{"n_layer": 13, "d_model": 320, "n_experts": 24, "experts_per_token": 2, "d_expert": 192, "d_shared_expert": 0, "activation": "swiglu", "moe_layers": [0, 1, 2, 3, 4, 5, 6, 7, 8, 9, 10, 11, 12], "router_score": "sigmoid", "normalize_top_k": true, "routed_scale": 1.0, "balance_loss": 0.00776, "balance_bias": false, "router_noise": 0.05, "router_cosine_scale": 14.0, "init_std_router": 0.0098, "lr_router": 0.000723, "vocab_size": 16384, "norm": "rmsnorm", "norm_eps": 1e-06, "tie_embeddings": false, "optimizer": "soap_variant", "lr": 0.00284, "beta1": 0.95, "beta2": 0.99, "batch_tokens": [65536, 131072, 262144], "seq_len": 1024, "train_tokens": 469100000, "steps": 3100, "dataset": "wikipedia_en"}
Below are experts of layer 2 (counted from 0) of a mixture-of-experts language model. Rows are named router (the router's row for the expert) and show model dimensions 80-159. Each number is 128 + 32 x the weight over its row's rms, rounded and kept within 0 to 255.
After each expert's rows: a language model's description of what the expert responds to. This comes from a sample of Wikipedia text that the model never trained on.

# expert 13
router [101 143 100 129 133 156 131  79 153 113 125 107  89 177 120 101 168 123 148 117 114 176 101  86 102 128 149 136  85 139 153 167 114 126 148 115 127 121 174 155  79 110  96 193 159 216  88 137 110 115 158 117 132  98 135 111 167 162 135 156 146 135 129  88  66 115 106 132 143 103 130 181 136 157 155 179 146 168 110 131]
What it handles: Subject pronouns like he, it, we, single capital letters starting names or acronyms, and CJK characters in tables.

# expert 16
router [133  71  91 123 179  72  75  71  95 101  60 133  87 131 119 126 155 178 137 104 119  74 138 113 160 133 105 106 142 104 116 138 128 121 159 126 107 122 143  80 174 134 174 130 127 147 115 199 110 124 113  78 130 117 167 111 178 132 159 174 142 130  77 139  83 116 151  72  97 137 150 145 100 150 160 128 109 208 166 166]
What it handles: Prepositions and preposition-plus-article tokens in running prose, such as of the, from, in the, at, on the, to the.

# expert 11
router [177 122  98 134 106 142 156  84  88 143 132  97  90 154 112  96 146 159 140  72  97 108  71 152 171 155 116 118 113 165 118 151 141 141 154 135 126 169  99  67 163 120 177 114 158 149 160 122 188 109 132  96 117 117 111 109 222  71 117 191  93 103  94 171 132  61 193 139 155 144 133 109 109 200 153 125 153 180 145 148]
What it handles: Prepositions such as in, for, on, that, plus noun-modifying words after them like commercial, political, development, home.

# expert 19
router [130  94 208 178  94 148 146 103 177 165 141  93 122 160  91  72 136 179 149  92 126 186  88 113 141 157 129  73  94 130 191 142  62 173  96  98 131 126 105 124 136 127 104 111 155 110 144 135 136 132 106  64  99 140 189 116  93  76 144 124 106 117  71 118  98 107 131 147 110 136  66 117  89 159 150 138 148 108 109 121]
What it handles: Nouns ending a named entity or phrase, e.g. season, League, school, title, Tournament, often after "the".

# expert 2
router [154 126 155 148 177 124 113  54 165 103 107 108 116 181 113 106 140 164 121 110  66 143 102 140 129 101 141 106 183 177 145  75 137 153 114  90 116  90 130  97 168 145 180 133 127 129 105 146 150 124 182  91 126 127 133  96 157  60 122 192 138  76 141 114  81 112  74 154  99 121 141 150 120 142 148 142 169 141 125 136]
What it handles: Country, state, city and nationality names after in or of, plus de, La, initials like U.S., J.; e.g. Philippines, Massachusetts, National.

# expert 10
router [ 92 140 188 142 147 147  90  93 138 100 135  29 137 142  98 113 158 143 181  92 126 126 121 129 128 209  62  75  99 100 157 149 138 124  97  76 105  96 126 107 109 175 169 135 134 181 132 149 170 142 145 139 149  91 156 108 148 161 160 153  88 186 103  79  87 111  99  75 115 118 129 126 131 164 164 165 151 116 125 139]
What it handles: First letter or opening piece of a word split into pieces, often a name after the or a first name: H-ingis, r-ivals, Chap-lin.

# expert 23
router [149 122  73 170 105 136 101  94 171 103 158  74 150 146 119 121 137 145 133 104 130 122 102 103 153 156 143 145 116 135 120 141 131 105  87  48 135  97 160  96  69 148 158  97 154 115 180 117 161  88 118 127 125  98 111 108 174 126 150 165 208 111 190 105 108 113 121  95  65  98 105 165 132 147 136 149 121 121 153 156]
What it handles: Hyphens, slashes and capital-letter pieces inside compound names, codes and titles, e.g. Mise-En, EZ-AG, McFadden.

# expert 17
router [102 113  88 162  77 146 125 122  76 120  58  99 126 123  98 118 171  96  99  90 107 115 155 131 133 179 116 121 176 132 131 147  53 115 145 149 124 152 143  85 142 121 182 135 135 123  61 168 129 169 130  75 104 104 155  99 123 120 116 184 174 182  78 140 172 117 174 121 138 158 114 174 143 117 146 139 129 159  94 162]
What it handles: Function words such as the, a, and, or, possessive 's, and phrases like "and the" linking noun phrases.

# expert 0
router [131 159 174 155 146 115 146 105 113 126  62 129 139 179 107  97 160 150 109 115 146 100 130 144 150 130 118 121 121 221 203 135 108 126  67 168  86 114 187 113 161  88 146 176 113 198 116 159 109 144  78 100 144 167 147 136 134  95 130 150 115 109 138  78 116 109 117 128 116  86 103 131 127 122 156 150 138 151 124 156]
What it handles: Middle and final word pieces of surnames and place names, often foreign and in tables, like -han, -ington, -ić, -ford.

# expert 18
router [ 87 129 105 169 197 172 105 103 165 186 134 118 120 185 126  89 133 149 146 110 104 128  88 141 107 135 138  66 117 177 141 157  87 133  96 130  72 112 142 113  93  97 166 106 111 190 137 153 104 140 140  59  79  70 164  97 116 154 189 171 122 133 179 118 154  52 152  56 169 181  37 131  89 176 125 155  80 103 148 142]
What it handles: Main verbs and auxiliaries after a subject in narrative prose, such as was, is, had, began, declared, maintained.

# expert 14
router [130 145 128 152  76 164 106 105  68 127 135 119 123 153  76 126 216 169 101  87 158 139 141 128 112 147 140 155 103 142 190 107  68 104 107 117 129 104 137 118 170 124 147 134 115 140 131 128 133 160 130 134 187 158 122 136 135  93 135 137 126 154 129 133  74 115 182  97 170 111 106 125 149 115 154 129 125 130 126 135]
What it handles: Digit pieces of years and dates, especially the last three digits after 1 or 2, e.g. 2-019, 1-920, plus month names.

# expert 8
router [152 152 108 114 166 136 136 131 177 170  63 115 133 167  73 170 166 137 134 142  57 161  76  92 133 129 119 102  84  87 149 110  57 165 110 104 119  64 103 149 119 114 169 154 146 144 139 130 138 174 182 126 109 133 140 157 112 144 199 140 153 163 125 172 140 110 109  73  82 137 106 177 139 175 149 193 150 185  83 109]
What it handles: Plural and noun-ending suffixes such as -ers, -s, -ations, -ians, and table cell separators | in sports and results tables.

# expert 1
router [119 123 153 160 180  86  70  78 146 106 115  95  87 156 142 125 174 162 162 114 154 133 124 105 135 128  71 103  88 159 160 136 123  69 158  69 105 158 130 104  80 148 127 191 152 128 128 153 143 141 129 126 114  97 168  88 172 119 155 120 124 186 108 122 100 122 127  53 123  81  93 158 119 205 126 162 149 144 103 167]
What it handles: Lowercase consonant fragments inside words, often after a capital or another piece, e.g. "rel", "qu", "zz", "org", "asc".

# expert 7
router [130 142 195 143 139 176  59 132 157 198 166 106 136 139 115  82 114 152 177 115 105 147  79 127 156  92 145 120  67 124 126 134  66 169  56 113 111  25 143 106 158 118 172 194 146 129  88 146 128 115 136 133  66 119 119  90  98 114 131 156 124 187 104  41 119  88 121  71  97 151 122 157 122 123 155 133 106 143  82 123]
What it handles: The word "by" after passive verbs and credits, plus titles and roles like General, King, Earl, son in biographies.

# expert 5
router [125 196  73 174 160 135 139 162  93 147 101 119 149 156 146 115 143 167 138 115 138 124 119 176 141  86 141 108 165 124 142 117  83 135 151 113  93 105 171 130 174 132 100 118 146 110  98 129 147 149 159  93 125 147 161 126 151  99 161 179 138 167 163 135 114 135 139  85 152 119  91 165 123 153 229 220 171 133  91 171]
What it handles: Line breaks, leading pipes and list dashes that begin table rows or bulleted list items, plus paragraph breaks.

# expert 20
router [ 53 169 160 139 147 165 110 114 129 181  75  55 109 162 117  86 128 148 135  92 110 126  98 129 109 167 158 124 119 137 209 190 107 131 152  55  15 156 176 124  73 105 175 130 141 145 148 167 156 156  74  83  95 135 148 127 148 137 141 144 158 117 139 106  91  93 218 116 145  77 121 123  86 129 144 152 160 188 118 173]
What it handles: Words and first names in song titles, album and artist names and credits, like Man, My, Love, David, Will-ow.

# expert 3
router [105  87 137 134 173 111  82  94 130 125  80  87  91 148 133 144 131 142 157 126 108 101  74  85 158 129  95 130 120 115 113 116 109 174 116 112 114 109 130 107  87 123 174 152 209 105 164 111 164 128 161 109 121 141 125 140 180  60 203 122  58 178 143  69  87 119 132 116 122 125 107 169 171 141 128 143 154 136 127 195]
What it handles: Separators between numbers in tables and results, such as pipes, semicolons, open brackets, dashes and spaces before scores like "1-0".

# expert 4
router [109 181 149 143 109 237  80 154 178 154  31  94 101 182  87 157 165 140 142 122  86  72  97  86 110 133 157 132 137 113 130 175 122  85  95 117  81 119 127 103 125 175 192 194 126 154 103 129 111 167 126 129 160 120 152  97 142  82 113 150 124 173 107  99 153 105 107 126 138 118 133 104 155 139 114 192 193 197 126 122]
What it handles: Sentence-ending periods and the word starting the next sentence, mostly number words and quantifiers like Five, two, all, many, In.

# expert 15
router [ 80  74 114 138 145 128 165 157 204 115 149 109 127 150 128  82 144 144 122 115  80 136  99 135 140  92 123 120 131 150 134 145  94 152  34 131 134 160 167 139 103 140 139 178 198 149 136 136  96 127 171 142 116  89 141 142 139 129 143 156 179 106  72 105 131 102  59 148 176 155  98 151 150 146 128 141 181 108 152 116]
What it handles: Percent signs, units like km and million, and cells inside number-heavy tables of census, election or sports statistics.

# expert 6
router [ 71 139 159 145 146 133 143 130 199  97 120  97  76 163 135 148 165 148 120 120  70 145 140 132 151 155 100 108 139 115 123 158 136 132 114 122 113 102 107 125  88 102 183 122 162 174 135 153 119 119 148 114 127 133 126 130 128  98 122 141 116 121 142  55 152 118 101 164 131 112 130 124  69 135 150  95 133 175 154 129]
What it handles: Digits, degree and minute signs in geographic coordinates, plus units and numbers in measurements and tables, like °, ′, km, ft.

# expert 12
router [ 61 134 167 149 135 163 156  65 127 155  92 158 121 158 123  69 175 118 176  97  78 127  92 110 126 160 105 168 108 113 108 132 137 153 124 104  92 110 104 104 165  86 149 106 154 191 189 208 191 154 113  99 135 143 132 100 158 109 130 171  99 122 115 120 124 132 118 111 106 109 112 155  93 157 141 162 215 210 123 150]
What it handles: Final pieces completing common nouns and species names, like -ity, -ness, -ion, -ensis, -ite, -ricane, often before of or is.

# expert 22
router [131 145 156 111 176 180  90 100 141 108 123  43  90 127 103 137 138 163 136 108  76  56 101 124 103 157 150 110 170 165 106 132 123  98 158 112  91 113 124 135 113 153 135 116 160 126 146 146  74 130 163 148  56 125 130 124 101 127 162 145 125 127 108 145 108 104 126 155 107 141  91 162 144 132 132 162 129 151  89 203]
What it handles: Commas and and joining list items or clauses in prose and credit lists, such as Football, volleyball; vocals, guitar.

# expert 21
router [153 116 177 167 124 133 156  71 168 116 182 108 145 145  98 126 161 133 135 104 145 180  84 101 185 188 108 137 134  96 166 132  69 111 122  68 134 139 103 114 127  62 130 173 183 140  94 116 163 162 132 138 144 130 133 146 144 139 106 150 122 116  72 124  87 118 111 142 134 115 112 136  98 162 128 113  84 175  91 133]
What it handles: Paragraph breaks and == heading markers, especially in taxonomy entries and before new sections like "Early life".

# expert 9
router [138  91 126 145 117 165 128 103 115 156  61 112  75 145  76 116 150 140 134 125 160 109  74  45 125 151 115 110 122 155 146 153 101 158  54 108  97 177 119  72 131  97 154 169 140 153 127 135 117 148 161 109 121 116 138 103 146  87 110 131 148 168 156  79 112  66 100 114  84  67 145 202 141 166 115 189 109 136 102 123]
What it handles: Sentence- and clause-ending marks such as periods, closing brackets, quotes, colons and dashes, often right before a line break.